Experts of a small language model: vocabulary 18513, 128M parameters.
Below are experts of layer 4 (counted from 0) of a mixture-of-experts language model. Rows are named router (the router's row for the expert), gate (a neuron's input weights, with its number), up (a neuron's input weights, with its number) and show model dimensions 192-255. Each number is 500 + 25 x the weight over its row's rms, rounded and kept within 0 to 999. Numbers have three digits each.
After each expert's rows: "gets" lists some tokens that make up at least twice as much of what it gets as of all text. This comes from a sample of Wikipedia text that the model never trained on. Tokens count by the router's weight.

# expert 11
router:493522478482488483545523497488489524484514508516546482475499444504483510480507513487469490459535449472472501497469464430513497528481511521498505552503525539530480522509499525467509494486511517
gate0:515486484498479527491507475504483462498486531507481549489489476526529473513531532526511530539521496531487505503544497521524496503489477569502513506475423489514519468502494531524481493459476517
up0:539485517519479488483536500528488521483494489478517511459434546500527472505481513510477509514493497533463510536465514473512471505502490499485513518521499485487500547494496505547454503521519502
gate1:481535533502501546513512493484510501477497514509546501518541517511459487467487512488463527507503467450459505468491532486498499505500470506507459503500482509522483550515518509502502502482476517
up1:515519463514458505484477466482481549505517500554502475486487512476529510525498487532471493518497527475465482488500502538504438476477528453493458507506492519456533497515516499534503495476500493
gate2:523484518498492509513480533440498458534473473487505460447500488499488503473492517494518528484468466499452520501510529504470491489535528480533521530468517525463427489459523489501499506492534438
up2:530447544542494470508469531495499490491469469523496501486499471512499485485510475530466491521476507515502481467504502523433499492469478491453493484482515481470502484525555498525477493459515456
gate3:516499509528483495507534503526494504500493500505523465483517489541463500514497495520509468479516463490482473487458469522475454522498483519473439555498510519457460522489465492526473481502491548
up3:485480506495523513502460453525518496486524495475489454490505482522496490488466509526501486567525533517537515523500540524508497475501483454494481499512523477549509462506509510475522545504509535
gate4:484500484515449489476501484518498496474485480475468530486482481502554492481500489490559479506477501482552534489470545492493514467502529477493526493510478504467487520543511507508456489513481489
up4:462481507473516467494466532518518496516459469455515527481469503475504511471531474502521503518476529472510485500489552542500513525480481524511529523564527473504501556424535525539476442540499526
gate5:485489506473543510444517507496496496464523512493479503510505497460487522475452513479473541469528525471478498509505537479540496487501448509487488533511507490535531516443552496534509504527517512
up5:445489507504488546523481467532492518474497465538501522477482480522504488478497474516511467525510496478498498473524478520485548518536519513463488509518492533496476503466490482510472533504495546
gate6:501508515450538532504498483519508469466457505498515496503458534520481490482469505464494524472472486523506498501500523471539520487487490527496465488444540529488504509512524506517530510509487550
up6:506501487486529511503529496466467548460491482503506511524533507467513493525528513487508458498540545516498501510481475506520513484513497489527524451502481487520494496556507504507492477465536484
gets: "\n", "-", "|", " R", " K", " D"

# expert 8
router:525472481543511510504492474556455525489506486513529490509499475462505484475509530488487492483519497494481492471518505480494500501473496449471534454500518502483491539513521487460506530490502522
gate0:499511487479498548480479482510449494526480471551499486488512506491480521469505508500509501500519484512530485508465475499479486521490490512474516515491498531524467541481511475502561511530499534
up0:521511504480478476501499513515459466483485487483534482501564534515519505497499480513498435513538464515471474478504523516434485490458466510521491442521479506523506523476490469517480523488491502
gate1:516459553506546488470483499498520508493472490482501532504514472520523492529523500509457532471520520495518556526470517477501547527512493480480492471535501498486491493507530478498497511506496504
up1:497562502531521490499500474526518522478529463476529477496498474469463471481480501511509490504493462541485526506496498521484491504496508494512510491495474506501491480491478507479467497461450464
gate2:465503500492509525516475502527510483472536502486489510480487511500504501514489471486513478456511489498465521508481530530475542470452502481458513474509484479512526490537461437549465529522509477
up2:533489477499514501522518494535520486515513507455535423462523453474457523482490528500487492517505484522509515484507519504486490472457478495512490537507457516513500523475504524508498456488519522
gate3:552497514533470507465501510514462500496499502549493513420507520478500478514452466523513501491437489511536504477497559493548397479474520513460545556533502516538491497483508481447461484510498470
up3:515478543522449476473489490486491517479522491502545530520489485465502523498449503454513496510476503454482518517539504447504520491532482557534482497519459531489528465542504484525485519495492493
gate4:484485516538516538506474475502484480474521489503527501495529484489475478523459504478569520506519525505459491477509496537507497473516499476544515537487538481544492507499505492441512442504513455
up4:523470568530518483513511484508444531486477523524499470511494506522487520516453483516537509538509482488541515524471530485489528456478491499530540479494511528476473505473456502499497504559548490
gate5:484498509510533546467483515502522537511504496484533487528500509514506510491470505463466544499498520475556480456559523524494486498505523482556480510456480471484483502478485533472482474503492508
up5:496451501540504476524456478500495475528467474469513547465495529497496525494499495516496470459544495473482551478480497538488499446488533490460459448498547496481456513457496461508539513495491494
gate6:559498468478506502479481534528511512494495499516548497489544499501548500487483459499436495503506529461498523506480481500480508515511524501512483485491549497480510484502510526505458507555533527
up6:480485461522527524487481480473500516498514487513522468508564512522499493508496493449541506486511493504402504497551497506479438469547523481503464502513492509524520495562520512511483523494542468
gets: ".", "\n", " in", ")", "==", " ="

# expert 0
router:544530477448503522484535464533508527497512507522518514481515517494500493501488497487499507487553485479496509522481474477488549508533509528467490520457509494530517488514494515529542507494526466
gate0:527486501435523507501523478497480520473482509481506492544487578484514486465496456529463497499504527498532482471526478535504501479536491487517526511503513504495488462482504519490466494471472513
up0:524514494504454480524545462511522454572483482520453530537494536518476513501495459524496481459503495481533515477478495510520508527510499470523503537501454484501497526541490443524533462518475477
gate1:494504537503481508443487483504467501478543516510481539541509534512466474491482506474444496526459493477506468560479520489532480523513514494518485501500506459483529494471520509497474492502523462
up1:514479513492521478493463473535456507466536503537494523536491559457525519476508533517519476551515501538498458493505477513462516487493514472479496536469465498480455506495538496505494501500481480
gate2:452475538492501474505475492500518503458488509496519525522500528516517545483484509465487493498521488449494496538479495524521478456507506513488500502491462500490483513516479511475516506511459525
up2:511513466492486508494492528481491489515515486464541497474498466491504466472474509512489506542500510495508530484526478471473491485530475457533482470487521496522528484523468453516497486537549488
gate3:512497523473481519475524503537500523507504470518473523496500497485476528524528533496522519513522482491519477508521494533497465500499526553506535549508465545500507525514524504476478482531517504
up3:510506512489534504503491529500490464504522480490496497528549462546522539509446523486490467497493525498528488480484476517478500465468515514464491510498547481538493476495508491453501488508464533
gate4:496479529470483492505500499471509467506508525505456502505489494501486523495519553504482491476491478485510496485480535493519523494507457482492485456496472481542471489475514554456492525522499537
up4:518474511497489464512524519512493475530513544504496523506528462481491487532486519480485514521449462500532503510499558506489493513540486481473471515519493492524520532479495515514525525516495541
gate5:508474513503522515538490506495457516480509494508452508504512503518493462476481448485504472531536481530502511492505514497497498537470520525460487541511510484503506517491518500476507470507524505
up5:474478495472520490480542522485497511522516494473523473483520530512468517521529498531497470479525480490543483492499528528491505550464539463497460505512481481484516520505494541497516515534488506
gate6:484516499518497485484525548452505509469463504478449534485530469510476506462529503482482487490467512523511531475553556513498508501503521526497522483480499490466470504530457492492509506515500493
up6:515504483438506449505484489546510481482502516510487529467495482497496515497534491494496498481497502502551516465447457498489518523438484476494527489510522522452521529512510499478509477531514467
gets: ".", " 1", " 0", " 2", "1", "2"

# expert 5
router:565486486474507498519468465480482478510503538508525487493494494479468477485529512492490478523554497481502517532458508481459515531478439517530459479516526533472481505525493532510520496448527524
gate0:501480515504498463509489536507523482485469526513487479516445523528500520524532496488520497504482497499565488454459516477515482464524523519515511546479521524505538525485519537497542494507486514
up0:453525448458497550480502487521498514475491493511478494466490530492497520522527474524485501466470485519450533482466488548491502559517480506510487468515466504522493499497528515486481512510555505
gate1:482502491523497497465507494505498523475548508495514488486506496510484508491457461530503505518516514534499524496511529468509471522451515527525508491472514460487545484517502498452478502504485461
up1:500491473519526495482535546496499460441446519486487468544462483498454468458512499520486490468525470503519494486513518531466494495501502491487514526539508522516526487470491466522517477499550467
gate2:534500509482504492477524474525520460561502499519464521476500504550526463507499488459518456546542490484495501543460538505526539498512525503550508515460472506507526474495466475484469485471507483
up2:479540503540490511498515529484515503564516528510476479503480508500504509467425479523505487510470452530531453526492519506499511512458540441488536543531508535459476463525528448500530507512497532
gate3:485520549454489506460469490457472486508503505444485492495530526501482464537516487523502494501449470482506551468481498542504489463484457478485441487529449480469506470520507524497494540521502464
up3:468484485517524528460471474505484465485493468479531485505496521497514483481500457523483488496488503494455501527510501500464468545542443493511478435517474476490540471515487511473534527465484481
gate4:484485494492517496541434496482505497520491502517478475485471492512478459495500449460498520499505509478502525526504493469446473548504448529510524524482532491479467516504554502477522467463491481
up4:490470501498555514529472510490497526490531496508495484498538498515506506547502512492529507490519447520474510512531490502509478547480528486482466523522525502474509554524508479492493484497497502
gate5:481535502473486492518485524493504510508490465504508526496447485465540515458515487532476504471569444530510493490508507472535490486525478493502482494518525483455530510552499542492481499500501451
up5:472482473508442495519498477543496509482532489493500518497488509501452455477542515511541522528515491508488520498499475532476506473472482478507493508504535506519529515493484516466471497510493488
gate6:496511515510492513463494493468482455513492519494500475504496540470530493536517472489499516475537493502484487525500518475473484474477482477538478530515524555537528492469502477512524482509495528
up6:480543491480531468535491496514509483472484479450485552531516497487509489474557532476509526517492480518518496521528490515513511485512497524502468514458540483514490506544529515450495505473551512
gets: " the", " and", " of", ",", " to", " a"

# expert 7
router:530489467486542507503479497462530497502490512495498482521522476516514461534499528476488490516476518451493522501534506471494458520456459511521517515494518476513507509518455505444476473491510509
gate0:502513495477502489518544499482534503497580504505531538475523496491519458496536459496488526514516496545486473489520549462504516513536517494495439563538526482534496513501504487501529506460507493
up0:543529454485451479473540513487458481473526521485491498481503557479437441510490542522508526483493502513500477500495508490498549485472443543491496512490518501497477492438481486500542454483492468
gate1:536469497488488499501512477531496521519500468462507533507488480509499503509468526476496453569522489501509512440521469520533524466557485517500520494469482524474465499458549532486529439495486484
up1:515484471478502545503478512502547520546462532455553478503451556575529520488495476524484521500507512459471490499526483499510504499452507519504489491464486506485531537510445518500503474516535513
gate2:531461508468474522495460476497487538461482485494471483529486497449502516542518480507454490552509517526513495556527477532486492546462470485471496497471557509530458477472512459445483490481507487
up2:453517500454521518471495525508460534499504504517472521525499512499506490466504473522485496547481496481532496448494505549534538492494496470464509492498468534520465441494475528516521518507535485
gate3:483502475514473487502498481515502506440500501558511483524472474468515529507448525537510515543524469532511493519514468497489509472484504474487505502522534512482513541492533534461510464529525500
up3:523510445475494458547504526515515519482539484526488505478502477518445539505453498568498453520509489487511512490488502478536514521472540440483461482520448512502506485447499448481518510478473533
gate4:464513480505492486487503496504504493502523500457513507510497484537518485542500502537465518448525496436450480509506516533499466492500500479540473524446493518518517504538530462444479512570491442
up4:524505468496521510504516457506545496531522504519496508516484509498514494451490454449476481491503490507514522471459496500507536488520523524475520496461540506490491536471527471501511520493466491
gate5:533491534535543510474527498484493489453472509509532477524530490480539475463510511499489528496490485549535537495459517545492493498484500473523547503463498458494516506513508484526472489531470536
up5:489531507469530496503495490487520513510528495495445518494430474530490484459524519507549459513474513508515433461467494490489505485496489525517517484493518493465478501512524488458519492470521468
gate6:510452470456577449473530509480477491480484525500494531549478457511484509480515514514492472523510499480491520505496528490479474521504533554522530507437531514499506491495468507476517476458548515
up6:479545510470480480479483530519514486521489528478541490498486507495533461506479466530467494522484490479498493518493490474500484520481481497492461511516471517539467521497506500531524550462513530
gets: " |", ";", " ", "|", " The", " that"

# expert 10
router:510449488477457496533465493549535482504501521533517495466528522458490497484483474479488481504543491509501512528488496505484531525514457509529499520519577496501502549505532544491521501495542479
gate0:477468482524517509508496481495497466543479478527462483514513495466469472469492505492474493494477440533562461499528486485511467510556525456512533510461501515498504484480489540534491531468505559
up0:486536473456492534489485523488502495513484479472505517456505497510507522485489510494474491514478483475499513487485489546508525488535509517492521466519478468528508506465511491496515510487469446
gate1:479508487499526457503507513498512492535503443505513464496520537483491542516535511515527524525479494504512538559514523505528537475513496538545549503499525507488501511475503510529497475497495456
up1:489434497514516451508485481522485523518500494478506532514547492494487497496469486532496506530514485523492547466490460524494547479537473498504524521513503487461568527506532496528497471475513497
gate2:474476503464498468501524517476511480515474529522500517508469533501509521502465474503447543482499484500522526483485540512462546488501552491489524479486519492519451494494478502475535492483495518
up2:431474539490448489509541494490486474522459527440518472523454500511483513496520523470516501510523478477508526523527513521459513490520482497504502517486532494519509498573496502469513505470505480
gate3:523499523497532510511460516524483503506534511476534495482536492485472504519471481519521504482535506475465500500527484543550504531495503488488460511522514466521533510479524453524528503461500481
up3:475483541492428494496487504522460463474498532494488520493552515506501480460520500496532530524473498559506536571545519528449526499483508530452533484513466452488476474477495528473493538509513501
gate4:525434517473482506472501516463500472504493513473469439473515496517481505425513507450529502482527512476514470490487500499493497479509497547507466489523503483479537520516498470497549528451476513
up4:487459493527537463479474494517509493530472447517555443531512486500539505532544505529524501500480511536509515518475466449522501485449507507491529490522500483476517503493514473559462483477448478
gate5:497496489520525525503484513484506530501470502492485543505474505485489493537497525503501537486507498487487515515513494509509512517511534525498518548531474432486541477477468472524492514535446519
up5:460520505487495493452502515535520540425514522509511518497529472516522475537485499503508538550481535502503513458481444531490498457482478488527519501540473481492483455502492493469482489497528489
gate6:515515479473504514506491472502489476529506528525543519460487480521495493523529484508501495445494525495519508502515475478491511495517463502532532463502532497533501548549487515456482487516494491
up6:487476538451533517515571506498517518498508488502516540472537468554487436492517505499485510489472562506514486481541511453458509527466499522521520491519551504481510509451475466497488536498538453
gets: ":", "-", ".", " (", " at", " \""